config = dict(
    n_layer=14,
    d_model=96,
    n_experts=16,
    experts_per_token=2,
    d_expert=48,
    d_shared_expert=128,
    activation='geglu',
    moe_layers=[1, 2, 3, 4, 5, 6, 7, 8, 9, 10, 11, 12, 13],
    router_score='softmax',
    normalize_top_k=True,
    routed_scale=1.0,
    balance_loss=0.00431,
    balance_bias=False,
    init_std_router=0.00667,
    lr_router=0.00212,
    n_head=3,
    n_kv_head=1,
    head_dim=32,
    vocab_size=4709,
    norm='rmsnorm',
    norm_place='pre',
    norm_eps=1e-05,
    positions='rope',
    rope_base=10000.0,
    rope_fraction=1.0,
    qk_norm=True,
    attn_scale=0.177,
    tie_embeddings=False,
    parallel_block=False,
    init='normal',
    init_std_qkv=0.0416,
    init_std_o=0.0,
    init_std_up=0.0416,
    init_std_down=0.0,
    init_mimetic=0.5,
    optimizer='adam_variant',
    lr=0.0051,
    lr_mult_qkv=0.4,
    beta1=0.9,
    beta2=0.98,
    lr_head=0.0148,
    grad_clip=1.0,
    warmup_steps=440,
    schedule='wsd',
    decay_fraction=0.882,
    decay_shape='linear',
    final_lr_fraction=0.05,
    batch_tokens=65536,
    seq_len=1024,
    doc_mask=True,
    z_loss=0.0001,
    train_tokens=198500000,
    steps=3029,
    dataset='wikipedia_en',
)
Below are experts of layer 9 (counted from 0) of a mixture-of-experts language model. Rows are named router (the router's row for the expert), down (a neuron's output weights, with its number) and show model dimensions 0-95. Each number is 500 + 50 x the weight over its row's rms, rounded and kept within 0 to 999. Numbers have three digits each.
After each expert's rows: a language model's description of what the expert responds to. This comes from a sample of Wikipedia text that the model never trained on.

# expert 7
router:513511571446543500575483607505553499569469490441409447405541494544500517497559451422446595587475456488531537416579527457467480555511423408468456522432521542478497532546528486505482507603542489445526560517553527420468545472532546531594521561532595526525508488558460472476579559438546562525
down3:517536536558530491463425573466503471458468531481401479523422578608538491531498570495619450502488554433539564483538575517452475576502586602443514437509494462517461563442483471393453548483563496450598475550508496547507454519491559596523518409480519514480451448431532473569499441476500568519
down4:552479506531595517529455501433627490508470479442429460516511477452509481474505570567540438517447464596541500503458499538507528470466496539486538563446490453512402479482521511454405538555546496533598571509390426476514427489479358545466521440496433502464527391522537437520575439558548521450
down5:524571602501511482517537516457539541494502602477505504513472541525504458516467514571524507455415471587527481534510482642455381457508468532517484473451476498522559489460567532532525472560454579456566469518452523521467434498499460551501496376420556369430476444596460470555533518503472580410
down6:452511434471493511543345550430547491513508449531512532548517513481437514438450496428463446420486489459484480484499491532507507521455502509575549475532499484470664486446412561489532488469584522559547439468434443542503556513477486465518448462488492438379579512603488544530577455415575492562
down7:566535558508552605429334445508416461440497512488454553598482481461456547537485496574511506483463578502436549567456406461460514414490404471454536557468455521466402517461506446446579529460490558531525514470504567478440500525458466512451592508431506521559545496460521473494491425545505490448
down8:444510397478472528501566533510441441552456444476430498522536486465502519510543606464562438455443524519522532526554565574547555462534494503443549530468476494487499442461543485426527569459549478581502500563617537562521537449501522663423501509408419474555481439526571543565500487490421568480
down9:517550555504443480475375487588507412485407530510533540480522580468450475527505577439479500508442500511568541591511452550514526494512517572452449538480418425522479445470420605570414526491465458434437526430429458536455500549457458450549389496454538564522476485412541493490476437430493530480
down10:552501431487509433444509507493502465491471577533456584601460484580502458485508576521479475363386449440528531581499505512562505490498611491489505463485529526560461449517547444576545502519511561496536552497449502508531624500560433490455572446506562447396486480545588530519591445470540547527
down11:530473495491550514469434504540544550431559502477512472485554473491419601539509547550579463504497496525487531508568472445450557396432425502525432582506476409484523571508574533543474478440650412422653435537470514533504514457497500510478500463457526499520427553548449576491514527465423461525
down12:474445494404530516538588438425532512453491499555500459490512557491480537525469541499514457438610520473452529506380586486536488561423496514465575552517512553439476474505483520530395545530446415542426492508496432431504456572541510561408496495457481575460546457546456524561588544479462574622
down13:566487522579461509531429486479522499493453488443475460550521409516541423459443513383536528514508579529450475525483477353509483517444425437519438473410427515498474514513515511430429465477510461503567556470468534518547438442554429540387474454555554564453532478490627442521439511485524555430
down14:401495509477556483544480503461424480408613522442515470474512402501481522487469541549519580520475457466494476541521486553494526457498506499525501523482594548392415522471396493426539518502560437311563551565464500514586468504501534478509579578538520468560491476497491513561555563453544547527
It responds to: Word endings completing verbs and adjectives, like -ing, -ed, -ated, plus descriptors after is/was, such as known, born, located, near.

# expert 9
router:507540489454559380444465565463430452432485467508479440493453471452512508468408533472499482530509544495524487537617544535450460515482487444452486506560626424441488497505499503516591643408446421525528514554494528494547586549419479513511464421495500563506461519513599587544505487456433536477
down0:445514471536532535471446445524529431416464475364491482454491503437518526456461553521631521414474431420555540531458493555545511516465469492548451542515417493456552468521547545485493578498598463380516485484562495486501481467589544594487546493577507421539495463414495513428455454487544550577
down1:498500484528482403466501529465406543525460471513448470540533565488552506420495491392620569467506517536554574502468429401584488475471506464495549465452569586579517499452584482539512479583552515546470521453493510601468457538563449556527540461502591509507449585508569499596528522512459590521
down2:494518485442534572458593540530541507524501587474480493421541496399483476493480491549555424474421519548502364505459521450494504599472535551455488576561572524521430509520437504512462625578548455538525483508511539472582429540579472574412527487530520544444533450599477547476493523442509433457
down3:556495538480520456458447492466494474540498456458439448484429546519406474488406555435546490469478547515498541614473559481439572465464442522393621407508440561395470549440519464486427499502496544426584461541504464456565463499526538508521465442552490562532499521535535494529499415615544532569
down4:526535471385586494514363536462570531472461504539401474465476510571431592514535583569493467510434543459417505539432555525532575581555529501477543473428540471542536571419433474444508493519507468436503588518408522472520410535515481549490568485487478506516497510490486399492550568534476553479
down5:519529613524586542515582480491551551495556592480607536487567522561447515494475512484582512445462464586435485579451529553526543400500475524548494578485476516523500479488470614539556424451412503511521523591473495504468499522492418525595564440513545422540489472595524492474529554543581529517
down6:494376563547514560523409526474522466473527455502588528490538538466441576507584440499508452446433560493565498523454535491509479438516503577511558524538465548435448459520375590423468402452533573472450489447484518552473535461415535482534487531468609545505462569477412562505509532562568473504
down7:541416403480576560493437481582479545563516527546446544466556476569491537503399477503456358479483486498513603533502442438515547562539515594508402516514398527498544456492517436461413527492576543492542432499592455442484538456491499461491567499475467569486408477494462487554462488552475465454
down8:488546508485569465596438406441495497460517456526497507498476526503537562536419611479556490499593504494442514409521600514545570430458434476540496505436482480443524521426496396467398467444560431521546512568554512547575548588530437556452582540534492501558519485530510466562531451474516501410
down9:461569496590479500524461521560484445455474499435466540523492624545392480455554547506462478512443507479516546513491447455562448481526505459521503440449393387476457522464425572459540514411605621521460406571480536472499465485565473447505482460511532624534521517415559491462526471470476502488
down10:448533496488455494390486515506370517467453606482450507483523506462511394493519531543433493528504478517419459571484407459567543479455481527527559440441461536560482516511485544537477485443588450551571577526447491589561475550556392516538505410477471495402522407457457473464559460481559519543
down11:464482485493480537516435495485532460518589464546604476451573441505523501513579422489597550516516498435489494453507437489513511411418462596543473541517449510511427534536574596545494474457434383431585481642483444484476508448510439449482517477486590570520502465449480540471409512450534524515
It responds to: Middle pieces of proper names, especially foreign or unusual ones, such as Z-el-da, H-of-stra, D-eng, plus football position codes MF, DF, FW.

# expert 2
router:555408530554491454448487449489489476486430444531566509535503559451469518475517335513513531567556463500392531449497487523543416432489452524535528458511454555520496426381518514448465483517607432519414484494559541506433474422427485496477504508443470520441535455570581471575506510587470559535
down3:601474510474544441522452466488447469517506447452488486546479529515416469489531549451536487535488418365507526528474593410371553449558505486515524508603500455429437487508517473478462541492446427519536469596463509438565482560510555545465495438524385519472482513421571454499600521546475572470
down4:557558546462535509543465530505583475496474489457517610417468435459429484462496520479387483474465466475537529497442490478553527458454540536521499515533419336534464550515524550469479485492426386466591493385478472489443401432443517511507407570483467507473563485513512524519475520502550570406
down5:563554580473478604435393516444653546476504502513507515422405506495496518587523459558505536472447456611499392536428489548519527455495473463490515557419422426552460446455501532603522474496508519563513451470508527464491489574462448516499569496521502429488577439577518473550514514523496467492
down6:456407500420490603482406499409536420448485432549459479542437524524471566492537436474455566521464508498539473526563440467527498506544505535474551535485510579463515401559414522529542507445463546560594430449550444510515461536456445464600526527452485528502481606553492450580598463480567531498
down7:509437513453568503486523408536513541514542529556416547511440539486396563461449450564514501417523464543470592575479403576492531551487518489555574501481479472426449525477487502465555401470544474513514388633494483499503565470501517520512572573408518542588495496413472471444500418525520541498
down8:510488479521514437490539485490443553510573536511516568530452467505523508526418538591572444529550444524562461477439488524549569513521446478449432554550467525440652506542502476416518506471419507419430527470489438444494574515515590493524508401591511459575485447593454524368520503462534531537
down9:617526470559515469543401493506547467461500429485548463510473596510409435548529525506469435542501519438492503518576499570455495461522439484464489538519450502525563478524451546503470435563440539483420500627514481493466575413448457485548449443539561632512578496576426482560542482461585534535
down10:508460504488460456438548403475428446533462623523508497554510413555512483534513514530571523398493532566467386542498445423501430493478532509463470448494340540551450450456535475538520586462520474408537621479473477514525469498551497563490482526452589516505460484520453466475395536486460468521
down11:456471513597542456522597500520524540488539545520596489497461538531430566590521527585516516432493494488469592447526513567538592431432593527405483382584467495424501566493522435453501435481482515354533469526529433488462520486502505402476499433514516526523441529532462564493481481550496529519
down12:381594528515450470579549591495573527464523445524554465534569519439529505500475500414553525449522547447472479547463511520501490491467526420535529527471495434468440480559485469469428569558490466545514532483471413499449429462595520434424374467472527617409511528544478491550400516498485573502
down13:583524470460526411470398506445453492580437507560530547518547434522496464389475464539487498540463496468438489407420422401392527466498467451508545504482544468501484487454489466537478526506523462401539418488538486526522444554521394499465414478552589544379527448549502540475441555468545507469
down14:403557525538480463473494460417471483427563448496428500394491543511529389569480483525517476518495525426499515561532428572581525504514378400422531529476547491479471448554418526500485514526470548515396526559523520494515537520377535483456495531512562445505557406539515565560410541487443508494
It responds to: Opening letter pieces of words, especially capitals in foreign place names and prefixes, e.g. P-iura, Ch-aillot, ex, comp, res.

# expert 15
router:580456497464565542443505447535459554533540572471463566502586426531394452460474519559458462367477541470502505554523463490446539470406574531508477546523518609577456572518598455508525502510467485478423468566557513523386508532616534515541468478489559498440579480532486479580491525468472501514
down3:504550557551525496474544503582481459581487487559447523425447570435496467471451548380487462541549518454433567513500530542407520581466485492423482508525547446506384515517498485486452550523575569518598572542471463524439491482468539519500474455472387479486488419531559487624481535566448455416
down4:482553508474541514602457553469584515514470455526440548502526502530569585521557428403525538442409485561560582564434448521598546443560472579493491438420429463579511505498521560498514591501453443531621425500478499501526497498514524587470551461538473475478531519489537495540520452547513590422
down5:541462512513476481525517534432563546421576644425523555477439454535493601537508518428450487528515460499490514584456515536485494390473395507485484565396429497530460440475483570508517393483512483473408512522547478528489526577430456443528548461490480405466518427575562525505460558490560464499
down6:544505548384484516533440487532539468589557442512600439472513499570457569510510473500515552513504467495540530510523459475466463484546491477521492506479478485511528467643487512517523454504436457562630506468535480481522467531534544423466483522477460624469445496703486565493579486493579576503
down7:519570491414600514435468464492419495462585544521430463501532483518514602536526446518539446461478448476427525455496448554565589581513495560435532484425434456446510559467542418466493489454511488596451469502401542412531502471567566564429529556529527485452518543429456563475472436585508488507
down8:463458501453544459516564533464538596468507493559555523532396553484482541518447614532547502491584484525492491494505559509543553427528585474460411622498448423551461453568494501541510558519504458527487459528562501461601526507531457568469507413489522480577497420510514441525574489493405636525
down9:470569561506506530553342551483526394472460473494505506500526540511495511556577533411563455508487436441541459469544491432493412435428543544377494518464464414400502507461399553509526500565511468520498512523579558501541557439527490546527437486545424590508468530460454458548572458526506527493
down10:535571492447457477453433462513481509532446570545540609566562453489536490486498582463473473410478470640495558476483438538464469479402512578524517513442464495501505430504528597496506434496384517523554498489482491540536502449498520466505440337479545531582489418512516505376520530533504462503
down11:566541505511529469508509499469501544554580543516528478501554430508539459554413439477495482467464525496389476468477487502437547444417554531482541573392400550500552482536527433494439458493480380396442517495528469436508570463600487412466465441547405496509424472467582511461510560475456431545
down12:349510579545496490515562531452620496416499419502548458550467534466503474587505437462491538439568452544506575513424564516497433424524497491479485530520434456495434565501505449543473495581497442493461525558415392514339435481501453502458527511499499510477477413482529556540472492492495511525
down13:535371495507508518503480501439400496427403529577498558562547411501550520545414501569476543572518556490504590484451472493388559466422490455511492478502502452446527500517523518465546501488468508402439450479354556543444524495554427518465533524522426513488480511418516460467433560481499529410
down14:535502450527520450552520602519536587430495533496563458467503410464469528488470488507508551452491522409518597562531483468500552568456489455468569479530550456517419544506506567524517487463430515549458483522533522501380482437423530523480517421506596384600564465548415537559457586484582540540
It responds to: Line breaks ending list items and table rows, plus inner word fragments such as b-or-rows, Num-er-ical, rem-in-isces, often near math markup.

# expert 8
router:446404411572427546479540507462512543502467541483492408490563440609529448559450598477447562591501527511500429402442499545419402573357531440545448536463541460515561477476436502532542531488504519477517487443520436492553417457461509528529488481495498540423515523570479505535515473540455468474
down3:441531485481509547604405466495423422458475503587471574473452518452502514450518523440509478510541558527456489513468498499408498566467426512415566518517442490464455525550487489473492519385636505417529606558418464404463465495419436473490540463453428489547447491508488480561458480481506578439
down4:478542580491464487545423568490564448521468596581491497486509499439450566535528518565434421464438488507517506507437518583597522567552554527499398544441446425571496493542515469525452635554608437500523520497513521548482483547493451515443521569486436534482514510442378507467566479557551509473
down5:559501503530488467431471575509525506459539648400495497556374606509540440558456500443508526556462439473482475562487561548631460498472534574561462441495495538580474425532522569471495552510479543551568490502512456498496563584495554600516494407510492428507472545536504437490501517510550466464
down6:535479497469479582518463478397475480491539529606624485568453497464445537531562403560452514553499508426549489492434544497414514615508539468427579550486512571516512414430443563507470552575523623507470467501520511552483577517491495443480534499509516482487456534549526489426574503478602526551
down7:465504555462476518496432423544494536477580578511515465448517481476440540456468412562465456436505432494492524515520505530430449565474485435518548506552398470475567506472552482493464545481575476521555414430496546380527527579490514501562552508439586594491549510467407574391461612457510548494
down8:474559514449450475511471496455486504504468594565454551476447466462480469499486505521588432459512480586542481487477530545484535525356471529537391521488435481474517413427516412507518447458570424478468514560542485559555620552561541594443460512488434573558504438591534480499499479436516519403
down9:507465451489523491525483461423501445382540533456383562449473610560483488484513550520541469539542484484526467502474484581570406489463515534463450432415387486407468561557420547502411501498473482520453565518541490517493519556535500397571485488525499576523409519478558472461467386480502546464
down10:558462542501583467483441477399359487563480533550600561544569458452521436518514476547538511384420470591556495532548512510564428444478477433404513555515545487571519479507488508549484488448465546464526506530467454558554476495445391423579517526509614516502520474463561515537491484521456482525
down11:628432524536517451592574472463537582613505512513478461455452529487527600573459427502548518488469476513452531608459523474532514439450538554559513542484448479478472535399467514515580447527475550451550445511457441487491480434466487404468552472444526591507440541541471487379517488422531524496
down12:478502477443477537489621455521617567473465533550570525499549536434495522567517421470545589465495505441541491472481513492514489508409443535434458556398533548466491460496538537497504567461374482504477523585553515535434429424453525460524486489471525490442506458568420489571594606513451562553
down13:545572473516548432520483616484526508533513509532510501482507536544517390448458454474464549502483560458490510504589480449429521546494341425523515485506492475492545407542524515478425482581565495437513471433553577520422415448481522553433541422549497395533539528506509455563421503444520474595
down14:513499527500404411539443520465499437406468490405419462423403451563513604497496513523417534439467482477581499528517498506572584464503410472593538496459578537489427544532523481490516445480470435564507447621520550544478494466497424508583513537497539575533508437521447440562499509465543495461
It responds to: Nouns in sports and career biographies such as film, player, title, first, Athletics, plus line breaks before headings and names.

# expert 1
router:435534483527472585493491555574564511419575535558474598522520521586492443464558449540632405544564554462509479458466528515541582466407469473529486541520498494561426512487427555525509535502481438449536514503515417449568508549520488518391516467458480439501445550456474471471565625432522480524
down3:582507514495519445502419578520450478602438512482411477417451552456502604568410550484505460437548602495457484485525577525424509537576506457465514543489438533508440514520543456487432544536487458542554456524523473476506457486459485490497493456511472612581546485513479454626478444571432544599
down4:446477511565491482450483582481540525462469501574536487386446366525428535539529445541472460445521531500540445524508484617458496560468522515458552562589442505504475525443514606517436535506443496466700517519433468503471471531492524418441528488433499500518491530445427505498564536512522535456
down5:536572466542515594430488502455520570567502532501466480558560485556509469519562535503473559439555489548464633434515488582518480443372487596526481593402469569463573519488501584514539448491470529480455487564389433494491519490485505453505497413428511439532490473546474419493586451485499510459
down6:519516419516521541471466392447619467506437402543434534509539502499551626472457386510459557474490523524589538498553514492443485477472586503483513553533559505471490461521429511532484514434548476557477447579544556592462421531500420491546527471481490474429506467592475521544535381513554561498
down7:490563619400519495446479462526486479445531523528443507515512537526465663429504502417521491522512493463501652503494394503538526498478470528557480521415434440432551535498448476526476536555533439537514475448453493421463517498475497510539565488482549523527603502395423560444453447544505494433
down8:541486450429498406384590478497604503534521525460491497522529483476561538458445614514502488538550524486482511492611499610489504516482608470553418570452406491494489431491469431509515471478525497484453456492547530634490462524581502591492589472507570533489505415538532440498526495497505519422
down9:527534518546461487540429425514456442585458535405511406475478537563480514541518616559464517495494504452430625488556531544434559446522490510528509500421538567456503514442426515575535485523585527523465607467483548494506498488508492550561452419564460555600527473468528446527471368475546535490
down10:532543523554450514571507469448395597458561515481516388555485415463451484411506579532551463465454535453386493662493440436513526498632489513508555466448499457468497441538542504469546525472527515557458516551548533473494507454506531545522548419437539470487546544458481446477530467571463553468
down11:465419473495490469424514505578545586494461544497438461465522446457511564537522545463497467476523454580431583453568488491571483477369483536471499550427435470487538495448595481517509475442490433452570529577496481536520511450515463457549512516439499604478377504526453620517487550585410503451
down12:465445505515473436551372480535470502444498478513446410492529546503547485456544495495503519469504563538443481457413539418544391554486505425570551565532453466477410501454546553426437470569585524466544469590503478548482480455519530552502481546475420547506458524487506641470510603523465482602
down13:478492480445544402542372533534432468516495410523452451437521526443529503475452487446535458508442535478466538472580488498493568526479410498557479494431532548522524479534539554480536477531499494414582406455484389528473575555429333555470521514552492581489513532457420518516409497466509475535
down14:467531410566477532477515590444517483427489533543520468543537528475513512474536469502463588495508552535554556496509514531550516441549438430574577483513488489538386557478581625506447478390485448511511554557541461541540546431364574518446551472490546448543511437521519413571507523585487544480
It responds to: Subject pronouns, relative pronouns and conjunctions opening a clause in biographies and narratives, such as he, they, which, and.

# expert 5
router:431504466467476494519494471503518370488541489465510542504424571474547519581630463501529426391449566442599566501488468594518480482504421544501486496492478535619483421478510488506548518518480490500440456537419466577526495468469537448511505419503424487594485471583408464481511442507469597520
down3:505529513536536427475423455514541514473496481518425560487581495494505590549477500493520388456469559496522468543484630497472451567505432572487495535493462536427433548536479458549439431511527406522569524552455468360532424451490545496477516335511439483455488509513528508599482515475542471551
down4:509514528459508430510447445407464534465452470414433488448492416526345469489541491413470491431471475485530557511530452625489538541460461481559572469512505513498506442452510555484429418603496466559524497555448497505555561427464534570489564555497465547491531464591603476497475425505545462446
down5:547585554440459591399420540397583524489529570427504525467488513555458533589483545468524521446506534578456520544455513559550521434548415563535486572454524436568477426449472496562539383514530531554517458489587523505459521549472415540524601547459512510501497535509534435502482477492474555555
down6:538517487456523565540333467437567544464533476482605489563496569539422484535502460549451504501553495553451382528489407506476483497515494540477485425531501530469445471480494464442430494509487574487561517492380465514521479511451521505425427494482532419513483496496508531477565360583565458587
down7:543459471486501502504331440544497527508560551612571513486460484493337619489455509504489455453488507512423569485419450561532564453482516524508550496464362536511511500457512392464457463480537466453478500435492488474522497479536485500508589512479547494502510528395496528482521412521528509428
down8:435483477428539402527412504511458464486593532555512505459469499439382465420454612492526565493564468525569443607528543602512547526528451513476461547420502518546510488504506513546462453492539512491549603619541519577556493509525562516471569426493558494586455522576532509523498433466508506493
down9:561562503577469448469477454530425542520505506425486504541582545577412516566546658485443502609487479553521533497536506536538465420499483524431517522463470481501450470475406585419498474478518507471517447592521562489539465537472483458513418494453603561504471511479540463469550378437553509552
down10:468522523434527467512458500439413568487594509503564508570526501498424413550411594514509492475398555466438539486560472450567476505467447534444533477515397464544458506583509485437512593444511486478521593492462440494522488512538476445506434417638524433539439435475502410485525452522513538532
down11:524536515544558544538501476560407578480605481514556505404471522479476529474405476431510484535482514481455542465536469484442490422460359530533461567520487550512555534466556519471543458481478477443479424494495481557582509558626524534475601377459531466541404473564523579513509524470426474499
down12:418587532483490551488470424470515502509517529520479411524521555388554512474547554494587578560462556483450552495411519416510500521575488418484554515528541453468452496523551519604506498570463486429499537525568500453516437538503560502475492454435580467483579366596437542516566513556553535468
down13:549516535488541515499470437421583480463402501556529491371476447510501468411467462485486478515449529449498574403524434481436563553492416521561490536433494487467524505467577534536502458539503433441510391452484556582446507472522396595553566492481501472421612522485453521446470519533523443448
down14:543538374539541425439420531472501498383510542449508506564532493573459445564450551572525495509472502392518446504494544546553514450508454429547502453506466528465386559475472529487546512526536502512499524624559556394509499634515439478517504498532564505502504410499496488532389511550520465530
It responds to: Day numbers after month names in dated lists and tables, such as June 26, May 5, plus mid-word pieces of foreign place names and diacritics.

# expert 14
router:445464453442522543550522567518488481523501541581538477536536433455532505504428564377538538431486500495559539629485523566573448404597479537473551557478446443413461595470393515478490465468454513472473441447517538471474551514559536421486480519560438568510421528561431511497447518534510550535
down3:518445478593568505510446554506503530540519463482467518461476501515468531525525596486537483473537396477406489408551451548418445441513464485444597537550444430585554490558539563373460472406523432413579473457465495485505430517506497479480527460414557530445500493520465497540491563562418562546
down4:489525434486577536509370534490546525530426538452462557435478471512423526542533353504486426513490584580587466540478503549548530520501447468541520539501396489425507397408487498463509536559471562504629444538501470475441492520491485523487565457551492562421491447519522498436560454491564515492
down5:512601570577547563492461526527594516508563667555535567534439471581480521512506470485527510490465526566462516522506537525544505469396559497493460533370398510518466560481474514536512541492451538429518472478456551464456531493463429511585506536485519541443487425612412492460501495514522573439
down6:510569492541428500406483441412508497474495474579464517511542557477446559512484431524521439525475439451528389529528557423487490652539446462542576440496413560498473502510472503558558572491546543513488548514450518498540494530466583486563459572538510524383471560486616512551574462512551526457
down7:574463508419579499535410477535484454505537572498505427447470517474493553451497584587517459461506494525524592537448532567573616558417470537488590529499372477432477439485513430515543549463475515587547514492507532428493459514499510485511563504478492514537594560442551540473548392506507458414
down8:475491383549544541451471537419457391493502533427512448520437513462535426417421592445527489472501520546451499414536457620513611535458549447479417628516540460425521465476517525450524592476530435452514576491574514524553499503507521469459506522505483447538520544570534522490518463491520563540
down9:500575457542488551548362393533426474516534416584475491581590568504490487484515537525513498534537463462526467487516504477458461480550524492460505449465483516563522486388433620482473448467537475525397535531551555441503539412448464472512375490463442568487524546500541419460497429494576504475
down10:513516473434466512463404520542542526502448578517429518472539426514536411489529457537522490371435441486473547580612463544502383477442546500484496459508515518442554528526507558490462532448509493492631585519413574505484483479557478498449442439491544571463460468506558580491417398505509467537
down11:550419533580427522474540481507453627543550531504558554415496491480441500512462429457568466496489530430475480468505448473424579432452435580519494430565450453476481533475551522547524398531475512440436547453456547452490519563483433493547555386430476515545410527556495501461442492531507475606
down12:395512471449418426520635505415619486443444559501456541534541532478581466489528483515509491541485453532455607548455498548443435478424479534500460475461448476419429538503503606527450554520467569449497410512517514526503530484412484497490442448549488459496469501624484506506576575514535494491
down13:521528552479384539526331588399439510548520491436454448534478538520508476482494448510507444535487567493471451494488457423464522505422436404584435537489512453570550554530514529442446563544564495456526421487553593522521508541547490490457462454527518473388516481512506523511389507516499519423
down14:451540471481500483518439497442446434499529461470507483396559421546527557485481549517584519625427531478567479507545465502542534501480452354506532548474549578509439528638466409509598571446476492471545463478556560458534515579473588512548545537533508492502489514519502563549530515453548559433
It responds to: Articles and counting words like a, an, one, two, four, many, several, and leading digits of scores or table figures.

# expert 10
router:520465454464419399465493414498517559503451480477514575527500500508475577504523511491371414560459488450465467512490438485487498429553570441469527405476546481588522538536494497565496445448521549548514539459367557457469585504522478584450517550496488415555410537483476437479475501589607474521
down3:581413505548557547441505533412414528558542490464403514522362491535465507544496595499519462472539561469534527478481593426443534506524458514463457531518470546508425537511482470518501523514473442392610521536552490455511390421578518560521496469532487569533467419470506424565534543532488567501
down4:531484541469551538504412602495495428504538542550503430472506517458565577541466477531553450517457510499489506557495411520484586512536459454524503544458454441605519474416517501493518579541482487494598549560475499622561474595499530510462553592492580446475561478551602415477492396553528553500
down5:559559514501516446503461577462629529517543646444552516454472546523563516440464459573466469526438480568480453577437498536442476451537474479539458541545437513574523495497464536507535389534499551570557464460441526479461532550563415524468528446437546451441467444587419451462461433546481529480
down6:554453497429509507481447518472479526482513529559484565552517570579367488473427403477344495411511457536509528536533513506446503564550483478544506459532561507501455448402405557456587574452522523566486421500458436562497450505515480515522556553463460488464500575499488492456465449515597531588
down7:510457490476540503483437440554573532422583584600449420451532431419434570480440455535577497543429481533512493572461482608517494493459460502477503436429483559461463506470514404459460488541646475527513455477480458406562533533507529473458526542512501496507513531377469534551551490568452516477
down8:477632472518468527545470524385467481459459514423502494513422512502501454510451501508532428437582503509556586522517401464547553475543464494443473573523491354523419561510557510556460569480508448559545459495463488572491533474436511514436543467493503471504459501691564527501519515515474492458
down9:493476514470493519562386517516524446443560475433472518547454548496511613476490570541475495405425503462476501529552550407483454411495493516462472453446441456485450503534450507544487508397429548496393444587487468468450597491508491509558383401489443610415534522512479524430494526489503500510
down10:468522479434596465539513496548500498454433550570477501544467482601565490470574481597614435413461526538563452544530450507378504479505451465421566553488606548519477403419437494558469461502580487463512507461507580608463434515484471528537487502507465515490448438529493485484522487563502460572
down11:537451570551490506449477458570390553501660441533597438480455481473517518571534465476541513472430531416485483484511431494512471469463529424481467504542514526488522524479497428521506513513488518403598601432466417438487532435549571578521503440481478500583442573526450449573453487547517461545
down12:441508515505478515556514454521455604522488440496532345549503541544514600471588443501486527506544537468462640469510539376538462459535580523469551537571547522472459441449477564487523457544494502457518389565452472577413447484480510483486412495491591543469557524443480483562533493506524522505
down13:480513451463526498523408451394404601456401509484526480485491501512492459458482526495498530553540507499487582471538491433534582501495461393544470598516451444509513497545566515468389455557508390412486477415472577549466473446542534387528515405522521585568539500443504516472443521525506487517
down14:476520475557477563470551446446511438448515391496552444482525525466526594509487476514581530547449547394509473512423430463553542487468463435487490508439531592490426491509500536566483440453513430607444525609527515433516470554514612538493483460650568468489536418532452475542515509466493529509
It responds to: The words in, at, the, during, and years following in or dates, e.g. in 2011, Born May 5, 1950, early m-orning.

# expert 12
router:458524573544535402494476521478579458414545476477428528415549573487404568485508584564572511509432464600394489433429494494413532519565485536502468478415494510465455456499496546485514440523511560517522474526499487464571445599508435488502513442510558475511479548593466479521514482507626517412
down3:518536494553492443554496458391475478497440436496492491431503468481451537601522592497449508452477558420514503448555581478469466339519484518518526528448531529528451565418514528518490525515573458433522505506544504457473306559499490503512537486442477525507465498508586405560520548567466522559
down4:536567500418480546470420539441501506507519525527539474482464476488503612542478508484401471445504449497513427504440514555480563552575579541434562494485496427512538476494501561552429432582555430484669507465443439504470458513474467574501463583523479463481499454581539472508591502603532429462
down5:543563504568543464487293508522618551479428619458565537479492525535529471554536496526459467477479559477505438528428553469490523545563456558449512516496422520571513477528493510535509462476531459527528541556435520441439524572420504582457570514502446462445485460547507568559481453500429554481
down6:489512490512512552578392550478480584523551509535523498491428566538479576579583433529443526487495566499522473590446450454503502501496431536460495513520460512413528482477379570488522478529487571403523507553437553470423497600514473499556489511433481550452514459497547626537434420559590537532
down7:492418509356513580484509460587488507506458480520401532467530472509492614454502575570507500532503564455503573486504484559497533545507507480534519460430427510418507532444472380496510546442463541539536461447459561380447549444605490517457512519404518533467533507486502593485453476558524577456
down8:451577563503548461547571413480494476553613512534573545541417529506453511527436596434494494435585472546556520534484634500564529453514495538578499511560440497519481542390442475501512481521466530517553460484569567595464522545471457544409450494507523534481545455595524564415534464483494483490
down9:558543507516536546520383507534408511482583566388420499484443570445438485508517511530487495534432546458523481546578519501462443399464518486464461557515454446512514480436374448472387494433547449487423472469513475488415497491471412494488442383509494559529514541441460510500487429540441484454
down10:414541529510451555500371498545480539519532506483528587494517405502452391556433489565438534480447551445555487482479466449493478504557591449549471474451416537439416565464509458541514471533516476482436522533465585569549455454526439549383546532435503514496434519458604471531522591503476458511
down11:490534543513516488469516621458566563545559436543521522429479420411485427565528524522504465579436527614456479445537538476461518461493494548475396427568488449438515614435496500453448467537455488478582513548531471507516576435481568450560449493457577490528415453583478531508476556514554452475
down12:419584434505466447457493471449628543503526505421453502547572477584535583522520458558457595486529546509424501596420526465500436524390494509534548580422499563444570502518502621501477502488475471459477483566508490452533456462614509525440539478523489551461527422568500510519578495484488526492
down13:470497512522497483469398494493589496445442485591490521597508572443570405498510463495497551487485483468582534478571441558486523543492488446558477506469486489498469440542505536443433618513517419439534521514496583484470455477544518518561460371470516477491439473561498609424353523511570461465
down14:455504465459532460524448522447511487416523477444430467426469515524481471513483457535463486512513464443510487571476462529603585485521531450603539461509474475464556502567442476440516525528628435529549580606480526513543479471476483497537541475493582546369549517564435597560417520535611545443
It responds to: Word-final suffix pieces such as -ation, -ment, -ity, -y, and institutional nouns ending names, e.g. University, School, Achievement.